From a checkpoint of a small mixture-of-experts model trained on Wikipedia: 540M tokens.
Below are experts of layer 7 (counted from 0) of a mixture-of-experts language model. Rows are named router (the router's row for the expert), gate (a neuron's input weights, with its number), up (a neuron's input weights, with its number) and show model dimensions 128-191. Each number is 50 + 10 x the weight over its row's rms, rounded and kept within 0 to 99.
After each expert's rows: "comes after" lists some tokens at least twice as common just before its tokens as in all text. This comes from a sample of Wikipedia text that the model never trained on. Tokens count by the router's weight.

# expert 8
router:62 48 49 48 44 49 56 51 52 58 31 55 53 54 53 31 71 33 49 55 39 47 63 61 55 57 45 34 36 56 33 34 69 70 35 47 25 58 49 48 50 50 50 57 26 56 43 57 45 49 65 38 45 56 43 41 54 49 37 38 71 53 44 49
gate0:49 58 62 26 39 33 48 47 34 55 56 40 48 45 33 55 41 52 46 52 48 53 41 56 60 53 31 61 53 52 55 45 52 50 46 45 62 67 51 49 54 42 48 53 31 44 43 52 53 34 43 49 55 49 50 53 49 25 62 57 45 52 50 25
up0:51 60 37 46 57 54 66 60 60 58 41 55 41 47 52 53 46 48 70 34 53 48 50 36 63 52 37 43 53 43 50 53 54 32 45 41 46 46 52 50 55 49 27 42 55 54 51 48 65 28 70 54 47 35 52 47 56 48 61 54 60 61 52 47
comes after: " |\n", "\n", ")", "\"", ")\n", "0"

# expert 17
router:55 58 52 41 49 61 53 43 36 49 44 68 66 67 55 56 44 47 64 56 32 63 50 59 61 40 49 62 43 42 31 47 57 54 37 39 53 60 53 62 36 70 54 64 47 58 44 62 61 64 42 59 59 53 48 72 53 54 45 36 58 32 56 49
gate0:37 48 41 46 45 47 40 52 47 73 48 48 64 41 48 55 33 65 56 42 51 45 54 47 64 61 51 56 51 53 33 50 46 52 47 50 39 40 43 65 82 51 49 58 49 28 69 42 43 56 40 59 47 39 57 50 65 57 52 43 51 41 40 54
up0:54 53 41 47 60 50 60 22 62 52 50 44 54 49 46 33 54 57 58 47 41 47 53 48 58 63 57 53 55 53 65 33 33 46 39 65 43 36 44 44 33 52 56 25 61 57 34 61 47 50 49 50 29 55 28 47 52 52 36 42 49 47 56 37
comes after: " |", ";", ":", " (", " \"", "°N"

# expert 7
router:73 50 63 50 44 50 46 51 69 37 45 46 44 63 44 59 59 64 46 54 55 68 60 73 52 40 48 46 71 52 53 47 38 49 53 40 40 32 53 57 22 50 56 40 52 68 49 68 45 42 50 55 29 60 53 59 63 57 37 45 49 49 54 47
gate0:48 45 57 44 36 50 53 39 42 21 56 50 58 55 45 32 34 66 39 49 74 65 53 53 52 59 45 61 49 42 65 47 38 28 46 52 52 53 47 53 50 44 53 59 58 61 46 55 53 44 45 51 36 48 48 59 48 72 44 34 59 41 48 57
up0:35 55 48 47 46 56 72 57 58 60 36 67 46 46 43 48 52 41 63 74 59 56 60 56 60 46 42 44 48 45 62 59 36 48 44 52 42 55 50 50 53 38 45 44 57 44 54 30 54 50 37 46 31 31 52 50 54 53 40 45 73 40 54 51
comes after: " ", " |", ".", " (", "|", "%"

# expert 19
router:46 63 63 49 58 64 52 54 56 55 40 63 37 51 51 52 53 47 37 36 42 69 60 55 61 39 56 32 60 51 48 50 45 60 41 61 53 64 50 52 43 45 55 55 55 49 47 55 54 66 48 51 40 54 43 63 58 57 43 41 59 46 36 52
gate0:22 42 47 66 40 60 45 57 56 47 58 54 58 50 51 32 56 53 56 52 73 65 46 64 53 54 65 46 53 57 61 71 52 48 43 51 49 38 42 39 32 53 56 43 32 53 48 61 44 59 52 57 60 38 62 43 51 48 56 54 47 48 50 50
up0:55 50 48 52 49 50 55 45 47 70 64 48 48 48 59 39 66 56 35 50 55 66 58 48 43 50 34 48 56 54 43 45 49 68 50 60 45 52 64 51 51 42 63 54 48 48 46 32 55 52 56 51 51 49 69 41 53 43 62 35 76 43 27 63
comes after: " the", " of", "==", " and", " his", "'s"

# expert 16
router:31 52 42 45 59 58 46 48 52 52 46 50 57 57 58 48 71 75 50 49 41 55 44 55 48 39 48 42 40 58 44 74 38 50 71 51 44 41 51 49 36 55 57 68 62 39 49 59 38 65 40 37 60 56 58 52 36 56 40 63 40 45 53 59
gate0:36 41 55 40 40 53 71 62 53 38 27 50 57 62 56 55 43 50 62 53 55 79 58 68 56 55 67 41 67 51 53 64 39 41 41 50 62 49 46 39 55 54 66 38 46 40 56 61 18 49 41 49 65 64 43 50 32 53 54 65 58 47 57 35
up0:40 62 36 52 49 45 43 45 59 37 57 43 54 47 65 63 52 53 53 52 61 52 50 43 56 55 57 55 47 48 35 69 51 58 48 37 51 60 42 37 58 50 43 65 39 56 45 59 74 60 37 51 43 61 49 58 53 44 41 41 61 50 52 45
comes after: " ", " (", "–", ".", "°", "′"

# expert 11
router:53 55 48 40 41 53 69 59 67 48 49 57 45 66 52 43 52 57 45 66 31 56 49 47 50 52 48 24 53 44 35 39 43 48 30 41 40 66 55 37 46 54 64 70 39 62 44 56 43 58 63 60 42 53 38 56 58 52 32 49 63 38 41 49
gate0:63 51 54 55 48 42 58 49 51 61 37 42 42 46 36 50 61 52 60 48 50 62 69 51 54 55 40 41 45 49 77 63 68 48 76 51 38 49 65 41 39 60 29 50 44 28 58 51 43 49 52 49 37 51 49 54 46 54 48 46 29 47 35 42
up0:57 44 26 29 47 46 41 37 52 50 44 37 60 48 54 56 57 65 58 39 47 71 47 57 53 67 44 48 40 33 43 35 59 39 77 38 47 21 38 39 51 61 26 53 54 44 47 29 48 62 49 63 54 47 45 45 43 35 53 60 62 34 45 70
comes after: " the", " |", "|", " ", " on", " of"

# expert 4
router:55 39 46 47 52 52 61 74 60 52 39 64 52 58 49 39 62 39 48 53 38 56 46 26 57 38 56 50 56 59 32 49 51 62 53 45 53 55 45 34 42 71 54 65 54 60 52 58 37 44 50 41 52 42 38 50 36 56 31 53 62 54 52 62
gate0:44 41 62 32 70 65 28 58 41 52 45 58 60 37 63 43 59 65 53 41 60 61 55 58 42 39 52 62 45 49 45 31 41 41 48 43 53 35 50 51 60 38 76 46 44 52 59 49 63 60 51 41 35 52 27 63 44 43 54 66 55 71 45 58
up0:38 41 55 57 47 48 54 63 60 46 51 76 55 38 45 36 52 41 72 51 52 31 52 59 56 56 56 32 63 63 44 50 41 69 62 48 53 52 35 52 49 41 77 49 42 52 55 60 48 60 60 53 56 62 42 42 41 40 64 56 51 49 54 56
comes after: ",", ".", " and", " he", " it", " which"

# expert 3
router:46 50 48 46 39 47 46 62 61 77 41 57 52 52 54 28 65 64 47 58 45 53 51 59 46 37 45 47 65 48 33 60 52 52 48 46 57 78 53 54 34 63 44 52 49 33 43 57 45 42 69 63 54 45 29 64 54 60 48 56 56 39 39 52
gate0:60 62 60 62 52 33 58 58 69 72 53 44 64 45 45 31 49 52 35 53 44 35 39 47 42 58 53 45 43 30 61 57 45 55 54 43 57 57 49 52 55 43 49 59 36 63 43 72 57 75 49 59 41 58 54 52 55 38 55 61 50 41 69 56
up0:43 67 58 39 57 45 55 47 55 77 46 65 63 48 47 51 64 37 58 59 55 62 56 56 51 36 50 40 42 43 54 28 43 45 54 62 56 50 62 54 41 43 79 55 39 54 57 61 48 39 42 43 43 42 54 49 37 40 34 61 55 47 43 58
comes after: "\n", ")\n", "-", "\n\n", ".\n", " |\n"

# expert 15
router:40 58 61 54 49 57 50 63 56 69 48 58 51 43 53 38 52 50 58 39 55 68 54 54 49 41 67 36 37 58 35 68 47 69 51 34 48 51 51 35 46 52 77 46 49 41 48 50 60 42 53 58 74 43 38 50 60 54 46 47 39 40 50 50
gate0:63 55 55 53 39 57 52 52 50 63 35 62 59 55 39 57 49 56 30 36 40 46 47 47 51 48 58 51 53 48 48 68 68 54 60 37 50 56 44 51 66 49 41 47 59 50 43 54 51 32 56 50 64 60 43 56 65 40 37 50 43 56 59 50
up0:69 39 60 37 33 53 53 67 31 56 57 52 46 46 63 51 54 46 38 62 42 52 40 59 47 48 42 68 42 50 61 49 45 64 47 24 38 36 44 44 50 49 58 43 40 63 70 61 52 49 52 37 31 50 52 59 37 64 61 42 27 48 62 45
comes after: "201", " ", "200", " |", "199", "202"

# expert 21
router:40 72 41 49 43 50 58 69 48 52 42 58 49 54 70 39 54 37 49 41 35 57 44 47 56 37 56 49 58 57 52 49 36 41 51 55 46 47 59 57 53 64 58 55 56 45 48 58 44 58 36 37 53 58 35 53 64 60 39 47 61 33 41 44
gate0:48 48 46 51 31 59 47 26 61 71 64 62 47 48 45 45 40 48 46 47 66 44 60 51 62 64 46 49 51 36 55 45 41 44 59 58 42 57 42 44 53 62 48 38 63 54 54 48 42 44 37 44 46 59 43 38 53 52 53 37 37 52 57 66
up0:51 63 54 48 47 55 51 59 77 47 57 47 49 60 45 48 56 40 41 54 41 43 46 52 57 59 55 52 58 44 61 52 42 46 43 56 62 71 55 65 34 38 57 33 57 45 60 42 54 36 68 35 69 38 45 60 19 50 66 48 53 40 57 46
comes after: " the", " ", " a", " The", " his", " its"

# expert 6
router:44 63 47 36 64 60 53 66 65 69 49 49 49 49 46 36 66 46 33 52 39 62 61 56 63 34 60 49 56 39 36 38 44 51 55 49 64 44 64 55 54 55 77 45 52 67 55 60 42 47 45 37 36 56 36 43 61 59 31 60 62 45 50 55
gate0:54 34 37 48 47 55 47 27 56 38 74 55 51 48 64 60 46 40 67 51 55 61 53 46 36 54 31 43 48 62 65 34 39 45 41 50 32 31 37 47 50 50 36 51 35 58 34 36 56 61 34 60 60 48 51 20 39 70 46 59 47 62 48 62
up0:67 38 67 25 39 45 52 67 58 54 47 43 59 62 38 68 55 29 55 57 52 65 50 47 55 60 57 53 38 53 47 41 55 56 57 41 21 62 36 55 55 56 48 57 48 39 56 51 46 51 42 44 54 36 42 54 72 41 42 58 68 40 42 44
comes after: " was", " a", " is", " be", " were", " and"

# expert 5
router:38 43 50 55 25 54 54 51 56 52 38 47 47 47 65 49 47 52 52 46 41 52 70 76 37 37 53 43 57 34 50 56 55 49 62 60 44 57 55 48 25 69 73 54 45 60 22 41 48 48 59 25 56 44 37 66 54 43 46 57 60 38 45 60
gate0:67 42 48 53 38 44 50 51 46 56 59 43 52 50 66 50 57 55 47 45 61 56 47 60 34 53 54 59 45 32 51 60 69 43 52 72 39 55 34 45 73 52 73 59 49 45 46 51 39 54 53 42 31 49 42 64 55 58 41 30 63 55 45 48
up0:51 58 61 42 34 54 66 65 53 48 70 48 33 51 76 60 54 32 39 51 40 58 39 50 64 54 26 47 52 49 43 53 55 57 36 55 42 42 60 72 41 32 59 44 56 34 46 49 46 40 61 41 51 61 36 63 36 66 40 48 74 47 50 43
comes after: " of", " in", ",", " to", ".", " for"

# expert 0
router:50 41 47 47 58 43 55 53 68 64 41 58 45 60 57 49 66 49 45 34 39 54 75 63 56 62 61 34 67 46 52 59 46 61 44 48 57 42 60 35 46 61 50 50 52 47 57 62 44 40 56 42 46 47 52 55 40 64 56 58 72 32 42 36
gate0:63 63 33 59 42 52 54 29 33 56 59 48 55 44 41 69 44 53 57 34 67 34 43 53 57 45 39 37 54 51 49 69 57 57 52 47 53 59 30 59 54 46 53 35 45 32 41 55 45 39 51 52 33 37 51 69 36 49 48 30 33 39 60 52
up0:47 44 62 43 40 67 62 52 50 50 66 71 67 55 37 34 41 54 52 41 47 63 53 60 61 42 39 28 49 42 50 61 24 22 67 52 53 30 47 41 58 54 39 66 59 61 55 53 47 35 50 51 41 50 49 57 50 52 46 50 39 54 46 76
comes after: " |", "-", ",", ":", " by", " \""